Weights of a small mixture-of-experts language model, trained from scratch on English Wikipedia.
Size: 14 layers, vocabulary 8192, 37.5M parameters.
Below are experts of layer 9 (counted from 0) of a mixture-of-experts language model. Rows are named router (the router's row for the expert), down (a neuron's output weights, with its number) and show model dimensions 0-95. Each number is 128 + 24 x the weight over its row's rms, rounded and kept within 0 to 255. Numbers have three digits each.
After each expert's rows: "comes before" lists some tokens at least twice as common just after its tokens as in all text. This comes from a sample of Wikipedia text that the model never trained on. Tokens count by the router's weight.

# expert 6
router:141129128079110131155156111154102177163117136099100150158080134161138102130089135100109133124127147112128107109116128139144096131117172136147148143157097100116126110133151112128128127143103168159086136103109163165095157159126088118127116109091184160124103134117081102149117144119153127129
down0:118146100115110129144178102092125111144100124081128144111141142150071122183102122084168157137122127142120125135148131108117172148124133153116130124121120120124121125137114118128158109179133148150130133101077126110146124121110149099111148146128117081160098129126087111145159131129130125082
down1:104142133135090130121109129138156111126146146099122170089123103141121138172127108180150106130112117094135102138099115104153129123138113143135152116144120121073128143126143147092092134113145161142146133133136170109114123139098140167144129098139135173146110143103145143121132137131117151139
down2:171132121112152135127150139156096149124123168116128141083149131099110168113122128104111145110109083162095121108148132138153097135131117098133114091150087145114121122089136129108126117116095115111118151117070133144145112083099146143161119111093113085138128118120147128110095133100125135110
down3:135098143162087133114142166149097134149117152146100130133133167147144170128112097151134123130123105141142126049136109119147130124110136141159116134172142148130174119084147125111129114101143116145140165146144124097116123090107140105102130151148123158123124159125130120117103139123106100149
down4:116130142131136140113113138086155107141093153102088172137115074166121130081140137105114124130114119152099144106126155139128133124087153123121079147184136142149113203117165137106165132149141108135105135146114183101122135149109115153112131159085121103149134158099141118136155096079115129126
down5:185130126101118146129135106110116151119139137130110099158102111138139142091095145089097142137178124120140132098134086098122168132161098115161155100149127141151131106112110121142123145079116134130139142130153125123172153131114171167132099144132189146142143108117170138116107147143116138068
down6:157115160096149130160142129096096127133161116152137156129188157127111099152120142126152118135174111135092145144097144111131138117155110157120184170132130146119138135112120126116137120113053118162123145114094183143131091147113099159137171143117118121112104124135131103072117156124148137157
down7:145129146123115092127140106078080140091112122105108157103106127135172105099137138113104097157124159154086134119108121114134109117108142140148161162073143108169167115114122128116146116122123112175096157140084122091129098079164131106125102086143115123122108135098108152137144168097138105117
down8:127140096127127104141124102154135105151138151109171190156119084123103111122122137094110128141086128104128096111113101113137152170075137116114146121150099146119150137151122144146167135119098124140128151087126154124106159111158103185085163128124170154137128131118065164120176083120119125107
down9:125151136151115118110111167143160110100121146110149109121151110158121158117154091090178112171140119120104169151150118145110169136113148115124137093155083095098106112127139088137138126120097121125113134121139122101104153113100120141127110113132154179131148124140170123136111131122125123125
comes before: "| ", "|", ".", ",", "–", ":"

# expert 18
router:177167137123082114102158088158145125164090122101130091135154148141118147086123112120134092117164152111108128159124134136151145126143191123118146119136083093090121150096126106098142128168116180160133163157136146138125126115128102123117120119121110125134113136119130129128128142137147089106
down0:119125104137155179173170144170102122108153134077126136106111095135162102165069173136128126114117168128132116139123184099090112132143130152148108131123136077115148132139114160111119091170120174095149118107136128151107091122119112151149148134095129110099128123122128111131195167106108149115
down1:163114128149134187109121118085151126115128090166116132122122140104164112153142162112137137131104095140128128165082138128128143134110134157108132101104109130163082097190142105132124125134128180099108128092096167138131098093063090143128117098152123155148133165151109117114151114125162155131
down2:075088115184179149152161122170109075176150160088175110116114148140122117157133144139097141110125122137131170149151145128115108156170151171125133124122099147112105155095155110145126116110161140140159146143090116152108147147104130180157097116107117127170129124128102118110107132113142157090
down3:142163101112106139134173133143150111137117159147139146146159148134114133120137129130149108155086135150115135131165108156144146144120085117161055117090144111165148077140137077118107161164121135147155107141101175150146119128137090091112150130145136166128096189139124120117098134140119087120
down4:115081090120126123104080143135130123155118124125134099120142191107106130122146151076108143170087089110127135086122157110156134127158121165136133124132109116137127149143136108182126091118128110106133071111088114168145148116112145132099125181116119139160106105145146140155142097135114155091
down5:148110140147130151104092095094137093143187108132169129149119154103134177129121130107121135187100119134144149119130095130141130090081110154085169093109116128118142142134168109140147165110118130120174161110097103138121096121132100075129100132163113101124125123126166168140124171140077120134
down6:101152112119161146111135131124176156138119162126109137124124075123095140106130147143105111115116166185121167128163081122130128117121117138139162124156110126140166130096098142154137146176148124119153163144100098154097094134150144147123116137104123085097154136132132087056127143143152155122
down7:110120086161151147156112165149146132128133093141107127127139178079102094139145116093146125145132122113199190125138086166173158106140118134092090087123099122146148121144138131102146152071122112158133173104102111141148123113101140088129128159153161103146149125124140146125103116142141125153
down8:122129142091165156142109138146039128150127125104135112105138151160133090152111155097146157130113106127150162106169140110089133122121102156107112085128140112146118121125129165132177126143132147135155108182090117181120124178107141145138113113147156094163112134174104129112172121136115135116
down9:148138108158104163139110111093183121131144166107111126111135144124138152100134096111116109171124110106127072156164163119126158142146090163142141081166171126124091123115110153096136123124139116103145139115169147128102195092124122127160147151155181150135089139152130089111144158171123137134
comes before: "of ", "and ", "in ", "(", "to ", "for "

# expert 26
router:157143143106076098120164107119104133144131139100122088175147133153117099090122168101134073122165174113110109140159133132144113135092105112123141149139116111127105162086103125124125137159150140141121151138144134156136136150173118164109105067135145114134100175129103099144108142110133101144
down0:154169143088131079118126157084128127065122108098141147141162117074072124105165179115132139148165139140148123111122103097144114116148106120108120125147144131102129101138162120145118131058107083103127127138099139090126105143095118103115124156141095120172148092159121114106152128136104119098
down1:085120116155141145072135149150119110143106122140087123130144140143116141114115184107059169117100116146077127113110162134124147148076122095121132138153138112172135156131140138149112119145139143111118147135121095129153132119130143128178106145133101114113144164125100130135099135119168131118
down2:140137084095086141155148170123116111149129107150119101121110121134150144130104126082105178119149138106159155093152135134138116160111125089100168094097110134073120099130124121155102134133151176139112143136150121131079101135154150087114124118093128110168148086104123132095147139087133117140
down3:156181149118083109137142096113156114152138121085112107122118129133091169132122139191140135126094114082148157140109150100116143115140149157133137128112118126068107115110144141157097105148172129122099088156074144174147123138116130115118131109122102126150143103091119102119145114140106074117
down4:160155106098128120137122134122163092127103107159103143126138129135141116151108082115141102103157143122173141188138121113132125127123154136157178116103126164121117129113151129150125127160124155107134114145136107149122106144126087157088134125086152116116153151116140117128146154121147139140
down5:134166151136165110102116137149123102137102150115103145108141112083103098109119131120182132173113138112169109115134137120115105100166140133139123068135145159148157126152133136139119137076139138128147139127153162132138158122067111111137108129159142116151130158108131089092121150136149111160
down6:167113114167110125148123113144134156104108127122141150147134124110135170134115156106111085114091118136104186102121121158104121164105138130097081120137113124135111113131148157124090113126138150128155128103157130149125115119149144094136090165124123166098125161127143098115148110112125143090
down7:129100121113119112136147128133138150097100170166142118117164119159124131148106121128139116102136183124158146165104152163160131161111086104140098145129145121134158111132149119152106143123146109108128160160111092109130132168084158123158139107118156112114160135114123083138166155130132144135
down8:132114148120154084129107079158132152133146140101134155138093136098134181120089113148106154140106147093137143163086095127127097140142120113114093128119138178109160165142179111160142131113091106145095153123142131095127129096142095108100119174124096109111121083084142132125149095174124130110
down9:141149138103075092121139103107130115144117104131097114145126142184097088092116168120091128146121130115109098135167146140125100160139165141137137123093097149066121063132129136100151112077132086137148103148116132154126114077136130056137132081106126115097118128107119150119168120117132124138
comes before: "| ", "(", "and ", "was ", "B", "K"

# expert 1
router:131145121087077091154131077125117162132101108117137126148109142143165128139098133119105086109132127120112120118147168090147149138134111168141150120135125132090114091135147104138136125143122155154100128122139129175122107135124136161091075128103163129124095150153102121111153126104148106131
down0:152135113118164124106144104152127172142152107111115140168127117132158137116105113151107123149116130141109116124111105121134125152111141139158153152090101138150092076160122122179144100108133132115145086130128117132124122150106121217132143142154129180127128084148116120168118145136150116169
down1:150120152097118141131114127100139108103129154130179170165180106093135116141113145151172091122094133153134149102122107110162146143121111112123129122178167127162109095168155114148142107119160103104102116104109138084136172105093123126127150136136117156115117138179146157096104138102174144121
down2:121104118136180134152085157119152132121083148132135142129126070115100127112100155156119112110185179087124109121151075139154085106118144109151148128117151126123119097136102106087126111082148092152167108084143133138121129145112140155101142090101116140138141128157086105124143104080127158068
down3:118150179124110115140175147129165123142119134141148160146118130129112131124153124122158136089146162116125114165089117164117131149140140074104128100088151112116142122113130105103096105131169149109147085148168115091148146092159125116149091133155147134084097143111148091107116123132156124122
down4:130163153108137180090171069127142161101130074089133113171119098091117104133144124138158143130076076097164122162160104077111146148144118114116110125130153120136160118150171130130113120128172134159109107164148105122155125125145146165139135136128160117151093143125109131141139151119126139117
down5:141123110109103125125145150131141108147116098117138121140113100129138136145110126134130102118121126130126164155133160110117135086149107146098082133140151145163113116119135116109119198108093137146085170122158105120136131132130110157128112117127138115110056094090189146099138121142130091106
down6:144110144124124151130074159119111102188130111122139143111107091123127145110167165147131100146117143092138123145140133099151125149085136118130111109133113137106125096170097098103145132115160131135103080130155121083133163145111121134145121122157120088135109145153150131150136112171135129133
down7:126126147111129113144147137139082119148172122145139104099153109121145111132090098139102101117092121136102096128113146107126124150109116095129159121146165106142161059140114142111145178103110127116158106138122134161168154083096151113118136117136161132116158140144167154139106165141134135131
down8:100137134131112133133085097098122136125174147103114108100125140111113138128127136110126100116150140163144169105166135132136093110131099148091120112114145153131142110156145154151138101133192089118151130137130167151114148118136142124108128105099112114107183117156123135135120146158081148071
down9:131139132142078150134134152161114156130066105189129143150164125130155103126131124124098120165115142142113130073106146112126133125087083117158145104139124121155142140161104110110102126112084177133125093173109076126123144158107140088159152124105102116148132135116141143125121140090075137140
comes before: "| ", " ", "0 ", "1 ", "2 ", "4 "

# expert 21
router:165100138065148102112133078169134136147110118122109108121144147151162150127119152090130107184189144096100131147126139129141100132112141140156145102167119092096124119131167097110093093140119157189101101127093121135137111131092121151108101097123137145115121135103148074115158124123159121075
down0:127111144144114151118076109096145121126126129172095135118165174138125099107135083097156127091115175112137117157123189133121135145157099166145124106159107115107146136131144141159141127122129076084137110113130144134132127144125143137127129102166130171124166097112112082201128100111116099137
down1:092093143202104149155124099154130146175112096134105168158103114162109109163123124145093087157132094146137127128111162137143092133134128114119139149154128140174151121139115131140155195078163141140122138136150095176106144095134081090128088133129139143125127145134137148106088150144090133113
down2:131122143112116113074140108123136099121138149138112151141084124156131107112108120140159073117141133106153154145145122113099112110143150099095110158114115127114147164155128176110170149150193120110106138131119129124126155158210164101182118134091143100145115125123116170081084135173129138187
down3:099144119109133091122110141109160136133091147135125102131146141095111080122107127106138167104130121105158082110064137131124124142183124151134101155103111130133147113166117115133141103083094131153134150104153105168154101115145144158143101111095132157140181112154153125060123130176121102123
down4:124129150181164105157138102136162177104137113108163088144182077161131136106093162133121078133117183125153101093138109148106104101152138114112140132113127108105095119094135117107148129111132134102105126109119126140110104106126111129111162116135159161095106127159138165147175117150111147104
down5:100145163107089120140147106135114158116099137138117108184074106122073142141112132161108125128160115106149113145162136141157131143150104085136089167138143107118139100147138118124163118127123169108157132123104118131126107109154168139150101165114090106164106136084093059134169099147119155102
down6:149113108136146136123108118153135131118137150108113096136140096166169164109164151134164087156108119163104134179130116124142069137094106145142130131086118135110120125160152126096105158143129126186136127154107091120135130117126093115152105109136090137063194122127140112147109125141099124139
down7:141100097087134150124082173116157128152151096146135110138154151119108110119145122168156105145118094099140119148128123162146119088133122169151134094117153167088130110115132123105101129118088147131151128134142125110116098104085111134122106136146123113137110135133152109139123118142127150132
down8:101137100137142132139120108141114157129134110131124128122112144110124148119125118123125147162154176139085113108160111140192118088159140070161105080170091123132129182098137142152119140103162098153133138127125145076139150096173131143108132195128177134118136161163126158089139101131117122133
down9:090170091144116155119094122122128148115118124115195088157135137121151123126147139139154102109114105102173078071140125146126138176165088119114121132078066145124110123149114110151093120148131147117130113113132116080150091147128082125139133098103137129128109151154090124117112093092141116141
comes before: "the ", "201", "a ", "200", "his ", "199"

# expert 12
router:131134114104112041139149097141137134124089093108119123127165119158144106088118160105107141147178127097067080138108118112140146133118160140118144150126109086067147137118139076129117138162150141130100139099109142150138106118110096139134096142147158147169122121118101107103122122113121094124
down0:137156131111104106108143148139116085096124132169140117102145098098138112179155137129151078119088116128187086144133134124119118148143105128114124130114096108153107126146096121137150144143153124173132159106151127125154132107139139100127107181142162144113143123143139159151072168117150122128
down1:119177155167130132136142133135100123091146164153145141149147089142083143144109131147136101115090141167121128138096161159140139082121125125104114125130159122141100131095153143131093117147109122098121146100107089189146129155077139148129120141112092132103132131097142139160155125146125137139
down2:109081134094121158150112152071128178099115132127180115078112105127113155170121135064141108129107131127135144145128138111106135155103123168137097109122141120123117147119139149109150081149146137156128115197108097117132144124131140109178166121113080141166145129113121161113105122161137110130
down3:117120142106095134126097125112127126132142125122127176112131149099130167155150117186103142108157167109132122110126091115141113123117145129117127095159123103123155140142178122102141127118099176107117157087120143124126084094099115109096109139128148157103139115146145146107163165113114170163
down4:174122127109110108107136161131097103155096122143102108082134109103065107132097145139116160111118132120108137136135098165096144139158127139153128163151112130148117114103117150132151148140117135138090180143130149127149147152156139089117105143164132130137115119133116169128113106130091105146
down5:139110158133105079149111141130179189145105095150148161113142126140113089109134147135118135158091137100182119135138132096133104102108140095115138131119130121121128123144116072101116148163155144109114118175146094137115098150164090075178151112087158122133154162133132130134105205159126153130
down6:133104107115092112091125164121158093129142118121116107127147176116096059148153116135125106113137153154118121162132133140130110153153153120125144103183147112123081119138121113154117157138132133124113139125108126085141118137130122114115162111152146171104157130158140134132111093140104094169
down7:120121156143140105130104168120110170138151140125093098161116157153106169137152109109148110098125197115173137154122122115145119107141112094135083073122101113162074102136125117178155141082164118123118149163154113144140196112139103155125112123067136141117113124150152084121143146081096127138
down8:099119108177104183142163091160144101100084151083145144111123184134101164129165118139145137167176152137096122128140158117064135100133103135164190128139115147108116156143121142146138135096104089140103114127121149118165130139146096138129158129155166105118151150146106107127142166129083122120
down9:158102151111162131147105113125091097117123141124117132136053150159156142093129085103134150152112113154115148139181119092128134157127107151144114117121093106135139102119116154105133091075146119133148164134169129135108080146159185184121132157159116126133157112169099156174113088123124112128
comes before: "the ", "he ", "and ", "was ", "which ", "but "

# expert 25
router:157126116110070122149158091151133183153073130109129132174105121153123115122126150099109092159144145149114107134140192111168108132111144126131140098163084105113142166093136096137124127168111141144100119107168119188126102113120120139137120118117163117117099114119108106117134148124154091109
down0:153115130147131134116094107106174128108107152136105133135179103099090142072104130179118191113170114146101125139118132144095120114094132117153136110080119127132133110139162111101157114112133085147103160103136148118104148166112089143095149136100119094161110099125180184153121105115182117097
down1:124154091084102174109128148145131123167160077175154131126098172090074106119100102106120156091107146114155120148141162120158135125139132093111154125111147147117113159144119139162124081114114145129123087115124126132127099151089132096178139125109130154117098138141152164114120096122120151129
down2:177144155106137145128149100112126118141129160061116137126095101143096175119138145134106153129134129112114128144087177112094104155102132150151135115146115114101087136137154132153112142147108160144125114141130160129115106137159120114089124175122129098121110137170130136126165110125109134087
down3:165138141140100127159118144095174129114117139106104145150130150130101192111131123113157142134112099158155107106104139142120086116107118138127091108158097153150110125087164190118116120098104147133132114092117082118173105136131135093155097115154097072145122079073132135119140148108151117127
down4:134128074125130161102146109129165154132109185103121148172137139138114146104130121114136130101120123066131166090158125157140122168119125138113142142142144129150077150103135104133105126128162115170112181170156148163126108100128100156104147127170103129148166106083113108142120161125122097100
down5:105088122128170119108113131075128118132100129145139127118126155135103109059111108090152126125158105131144175170134140181146131089119125124122122134140137104084114119111157099132140157147128140115079109119147110135127103087132126102112152142095154066179096137136140100164109102125144094134
down6:132157125126151159126092145111137121110108117152134104124169144144100140136126143090113145093137123164089104068131103094132129126122129111092113163123099138143111124136119121125139133099100150124125115102126117101110092172161113107148126125127133150120172131118134145114130148135123108134
down7:111159136126142148126118131136137138122107137098146096168150143079103133132121117166133088145145072158142096116142205129101128196090140117126145091116124163120134149085108134136158114129148150086122146103103091128157137127066105153143131145137114108153117112082170118128115137115144148120
down8:100167166138151104114135114091135159112129136166095147140100131099117171101149103161130156139142135122133116078127087085150138134111127105129115145128167136086111111138140124136157133127184135116134125139098142127130107112121162108103078104168116113095082118138135069154111155116161155116
down9:130124136149115158090121091123122133122095140111137081120109126146125099135125073143120112089148089117121121131130121127166121100194168154148100145128083105128140062098130194131146125164120142101150149144164124136118130129114169139100098138104124124126153120130136124137127183133094083145
comes before: "| ", "–", ", ", "|", ")", ") "

# expert 17
router:128114160132114127120153115133107169159125097080136127181174161113105144136126164126086103130139142129125069125134176095162123155150112164131215123149061125092127121114108104153173132152123153157098145107125143132108139118138120148116117121099135097145106160156083101148120076144142105095
down0:167124142127118114149168165096103110138140089133139124141132141160109142107085062114132107129111141147113101105136117125125101100109146154152152141140111120161137091130120131119128117130072172129162100130086092173105137201176113138150145142120135128196116139165122127123097132136095085144
down1:154152130147079134134163105144106144152100149139096110142129121136113165136173132110127108114166115120186131133142161108122092126128155159155123139121157141154120103115155108164142179136089125136127134103107149129157161142116113149122117129164183098192110118124156128167103118100127121171
down2:136118114114114096108129109109117114167155112114118104142112153115132131123100162139155113066161139136129151120108109137118154138104113153115122162107146147088179101169159144147148182148110131146142115090100133087136119112137151103136123109156138158137160124162137126121108163161094139130
down3:138166129118125121101114119130138179160088132122134133191153122120119142142137103102138158112114166153135119137128119135137145161094091156117148161106149113152145167143102135149118082120161125092163110164106156130125152178156145078106118103122107152167140107125146130143183136089087157116
down4:156135156133162074110160115154086145130116133117119158131158144149134099116112150125089133133126118134141133101174156095096114118141141115121140092130099092084158129159141130147145141125121088138151145134135149087148116146130156131104115105110136125125108157090129115141161106164107095126
down5:111160095119142134120092145107151159124140159131114105096109135141123138127128142147142136164090126160162123142163126115158111120108154092121099147178146108106145146161131158111124146143151145096129085160120110125128157152149138126124153105124204146104095138193166098147120167113167176121
down6:145129135122132128124148164114131107130108134172149087103101092130112072160155160114068123125115123117183151153102136108107142127169113102140141141094132100156108099157118130118115150053136115113107160132147111140127096148144118130096110173164122094151125140102087167147128119126079109117
down7:121118115108083134135187111119143118144158115107110144077125166151124091116101115145116140112095143179142107132179163103089151137110138111178157099172118136138183154163139110127088156138123133149127141119118117122101138149072146084140113096115192112111101178104111112106133131174158119097
down8:084130138112126113157148094141117158132120131113183126135099153137142151082139123122072139149115118113083122126130158184139163155124107116118137101157065131105194130152082105129136137106115121101099104134128164148122101126160131137115104102128125122157096096115117143159097098141192143143
down9:124108129113114133128130134105102148162110122125089104133150091144071161170141129122127118138146087101107109124134111131115117122103149132133123130134133104161134150122089123156106105153123159161109171130126071130158100102133176142082150142173138107127123105179096108120136140115117120096
comes before: ", ", "\n", "s ", "i ", "'", "\n\n"

# expert 9
router:121118117124119123116169103166092163159096100118160078155116151138146145109104125134117120158129155111081150153145106130165163154120140127135139152124108102089096138130145058113103118141098151113085113162103149158083110139155113173074099140100121112082092127139124129108139148097120110080
down0:129124168123149154135130120142134141089133144182131105134109103109163128104126144132118095090129084129127159135097120157131145119097131128145145130175162129167096127165152126105108147117115187119132121130128121131143102158116158143118157144120115130131107088135096127089102156118110158119
down1:132122118146172116149113131180158165138132100108086159127125132155105122164092165126114135111131128078117147074090095111148124110149107138093128146154112095155118130114173124109141120146127171131126152135137154120130116139101140109159112126153104133157106127151155123124168108118164102156
down2:074120102146145137129113118121166106139091131107082104149121140125095144157137081135144131117124111111130119163140107164165133093141162153135125181111153149120103120109110122069107151150108142100147095097076101127104153133150166095134105175122098128124127144128174165109153137118121110135
down3:191146136089183055094109135116148112113105154141082115118116139143139129099084127135126106156132166141103139145128127173175164139119053126136094119101125088121144134111144110162162110180139105139133125157133109139151132131113111168144106133122117129140137136101121131127165099140091110159
down4:149129152130140095124129129120108090147181160133164168166127116122118122163128106105120105143103125126154125142143101179123106125119140095163133143081111154100143095151157140130112116128127157145101116148092137128136095126109187141150137123147085121129114109142133066125140118146106101164
down5:109170123134144114100098112144142128136129110148124147136084093176108139124124119118158104142183162106146160105134173142107109152109161069098081127102145111117161172145127112074134140139148113100111125186145173159117145089116134111151120079106130136175147128123134098106144134116145097115
down6:183105110112156111153149098123158137142147086141082192096118096137130140112137122125113127116124154119127118135084108137100115108106138129126137100108134119102140168133122143148126096119096097160099167122113113109163118142134119142127121166137105130123176105141121125121181124100106121128
down7:100161101134118119124151118150139094114159101117118121146099148156104107128134170084101084120143140103100106135073110122161094158135155149159131107093103154122100113100128130111115153170139108117116122114144142143104128086157108156122102151101124147147085135125102173175122158149128126141
down8:111089163128097161097130151153200109140179106151106161131169141082173113127113116112163130146090113128128138084129164115118142144123112131153150123139136135101142106129125142178140142149171124113102133106118132116154165147152138156150148119115143113121121130095157127178105167115103114161
down9:101136133097095077116169079169080134150125153127129112127140140136111109127145130096110128157109159158129112162120153076147154145122142118085143106135132121094111134142139139090154147097131129114109078110156124124126095116107106122153128082099191083102082119069120130171086094150152091123
comes before: "ing ", "ed ", ", ", "er ", "es ", ". "

# expert 8
router:148131121147147119136168125136130179161098106117127114152150151168174138105088120115104121177172105084071106140116114124141121120178168150115142126150078107136098132109129108132148138143115134148144132150137112139097134097105103142127109141098129122156103167159114106144159122119122124053
down0:105109143107170148121141129154094158123099046135099137083117130166129136140111066153161114161106104120186183128136123112116146142084124168147123130137111103117093093136110104191125154156162110075121139126149109147117133147153151116130087116154166115134113151169110088122129152160097130124
down1:108131131091090154100101133113164089116114132120114118163132086106146156144096150115107136109129109127108100128155113130139118100114151123120149115118160120140158135125118176089114102089133128123121063107200144094120090091124127121155161141098082088144111111100134164141134143092100127114
down2:164094141116159094142119139127148115105119144124139191113121110120110150103099108150170122119156123117078130096191126167062143153101136147142110146127131156150112114107111088155136132126109182090118143167105160118149101166065123138100114143112138135194114135128147161108116100101143122130
down3:090115075131079159107143145127126154172103170112117152175124119152132155120137054105159140105122148109154122131136130132137092113088146155111172127135162176129130124134093161129104113077136118104180184146089092103109086163114162138112134131128155134084132132108155134117160136144136140133
down4:122169146086115124108128116146151123110145095143161108076115128131112108130160169125162066144116146172153151168142163128139138152121115090167145125149148106083150112134110159114122114120120146103063112095114128138127150129131137104093150113144116121174127122133096132157118150124180095086
down5:125113108152107170155129107142118132155142128134168125088062135131097119122197135163118107120116134132140140134081109093112099118158134147143158095197123169115157123085117131180177137151150114155112113151144128117141124129113151101097118131125133113112132155136089172157091126129128120096
down6:119117099087040119099100114128131126150095117138125177125146107105107118102135143119131084179141158128087131127159096089123121136125153134136154107125123143123101129100135136155117122115189143115088136127108113121149122143156090143158137175129175122134157124143097123129158106124116149121
down7:109137140117146108141156102120142062129108126089138121138130122096132145134138137135074145175106124155146143157140142112133150089072129140121114137129184134150099125119119146103086144126112104075115156133185122120105120127168135125124140142152172137118157129119128136087149155114143163142
down8:118109087159139157153147106138129131160122151125141087124156113146150100119100128085149111110154138071115128143095077117120136145116163149129175176143124125115105160114189126128105105138145122111116129115136084115087132119131124120137120099123123133084078159162174130121101138174161111121
down9:121114124122132129112150103123106130174142144154133192132125134129144131125126104108140169125132128125093113082132119156119142134163119120147086156151117072114123074123094161140160152155129164134069141080105122146130156121134133105128125164109106172157157158148185108145136126132108111123
comes before: ", ", "s ", ". ", "ed ", "ation ", "ed"

# expert 24
router:161135151112093114161125099137152129124095108094137102132125158159124133105134119096127145150168118120116082122129146127121135146126154157155177156119098114114128137080124128116138120137118178170116145108125162147108134127111079091108085120084143138166119164114086113094161109113114138116
down0:102103120131138139160152124129130103119169132121122151127127130167113129111095156107166134146156111164121101168133129161108120165147150177182132126143184141142113085121132108142119104139139167133118144151094096151143149060100126135126137147147122120099132131121082142127091090085139096082
down1:100124141083148138182123155099125160123114126127152174101124105151112140127063140110095140149137116114103121150150152120169136132119165105122077106117110156138109118167134140136149127117119159147098145148174125106148168085151115068150137108122110127149153096127141169151128088155140154123
down2:116112155119118152114151117143107140138147146133130132135128103132177166127134070107128099081100113106129132096147133090107118130124174161146093120141153155150095108116103145123145144158122121138109095147125131113132109130111147145146144130126115132140118079122116130129072156153104135124
down3:162108113109180198119094132129094141134148098139099101138108103150099137165150117091102091111133124143141160097076151118166115074160136115084117114115122097124120110131127108123149115132120185125143123157112122110109138145166093161130081122126153155143121141111081147138112114144150127115
down4:142121144123098135155127102121138178142112156120129111127087156107108089140129127122099117121100162122142131172145083165107119150135162133153148094108087150124155145159121135115099112145112189114114101103136167115104137135144133145176103081141137168145120127183129108143118148174085159150
down5:142097131160108107083157179123117143110124113172080114130180125124123109099127106095098120111116139140106121124132155133186136112133110152086138092153130121124111127115115148101124144108124102097123175145136124122113107148148115156121111134093116112130112102115156105087087127129162101130
down6:112146110128107109119127115120130158072085136119119110161103175138124107160157108079153145130138126126131147098171119112119130116136109091144131134161126181114098124153161104156190103138102155138113136145164143159116080152120136121117112132130122169103140119136150151109132121128145125156
down7:111159126088166147133093133107112134144106114111148136116129145175099153082170094145098175109139146133164070118131118099111143108094136102129109136123099118119180134181102134160055127111157106151124133106123098107163109125125130141130093129117111133127122059125123169115186085110115142137
down8:144110105154150135129149157112160112142141107133122138140129130091139074132130149138093112160123129123100115111140127111109166118123077147115130114107136144113166138129144117111134107128121103130141145143099117128113110102114117158160105133139141131100134124104093160115126156110131124111
down9:101157116111139135114112144072112102100149098118127146136159128136134123125151087142124144134094156135168130115161111150106135142090106134090111104083142121096139136143142118104164134128134122151126155138155201157186096117125146119092093134140152139125149099148071147109118113124085096168
comes before: " ", "0 ", "1", "— ", "1 ", "3"

# expert 29
router:177140135082114106113177102171137151158093123095128150137065105163083151124129140111115111128152118117094098138196129139143121114103132131130151116155131119108130126133115120081095189124102170133109153095118143119129157137159112143128142102119120144107106140120086121148193177128139130126
down0:123133149112103116123098130142157118127100134146106140146160094111148120153129114145139139136108135162125176114152116125136099120163099084156113162103148080143096133077097162123176136139158121114133153135195130106161156103122110109105100153120144155137124081098080107143142139150148107112
down1:134139127145105103126093126117092056105099136116111132127100120130110091101116149093122059107114100150123117115063118126149077100136120092137153130134112142160121122121118155129145136131155180109118135115116143157141096118158134110114123104150133116144111140170152139145183170138146112166
down2:086139131134107119119129143145113128166101139096105109143117118135130124135104102089125159106166140142152128129123113103130131116113105117117094153127138132122168102114142118119116135149149175193106164084184142142141107138152160055116096087130136138169081099118109141093131158120094139134
down3:138095137117158146096142085148109101177090125124125096135123155162122117108100170143096107143110158082121087105128120155102073128181131123131068154107157125145162116125141151121092101115143105189146125134090115107125127145095118116114117097153155113074150122140103089141127127122126093166
down4:130157168158143115098118132101123114069166121103138131067083128113103124138112131119113113146117091078094112154132166149099166124099088098123117127169132115099124137173147155067080158154110119096186129105136144139148145142094107141090170114118125105136136132099116160137153125138123102141
down5:104144118107107115156157113159174142108152165125143113128183121131149138130108106140120076107115153102128096141155143094171106098124123101082117140125118138129144109129141119136105142157143145103112151097146102177106109086137109112073113131154140116156098143122143110070102119173199135141
down6:138092104113138114129141112150124076105127103142129133105133140141123121169067129110123107141132113139118122136181092166089172138093119098158143161126135108108147145134098117114139119129097130108127193113151106144102140139110128103124110150083115116110105140151111144076118132109165200105
down7:141116141145127110120107125155082160149074146104084126135187131140074144118146128146123118129110132108160140108130100110156115125117138078083105118125165105136104102104122138146131140162128123155175141119113108160156102085152138139132151088140098122099140167122069140104140133138145142126
down8:116132155091151127116116111119149103138134163130135151104118122108078166090116088101099105107124121148122107133124164107131096133100122098135114101134117140152095093139158103118116143143153129162150149088095128139108147133125132141104112143159054117132181103141135077118128126106153076105
down9:133116140152126122115146164134139106154150197096123162106151119126088107124094104100128133109136089137155137138134098158124125115109150135157147094115141108121144149122135125120144134127103122120139152071144154110151160134078171155099136129138131149135121150130155125128083135153093117129
comes before: "of ", "and ", "in ", "for ", "to ", "("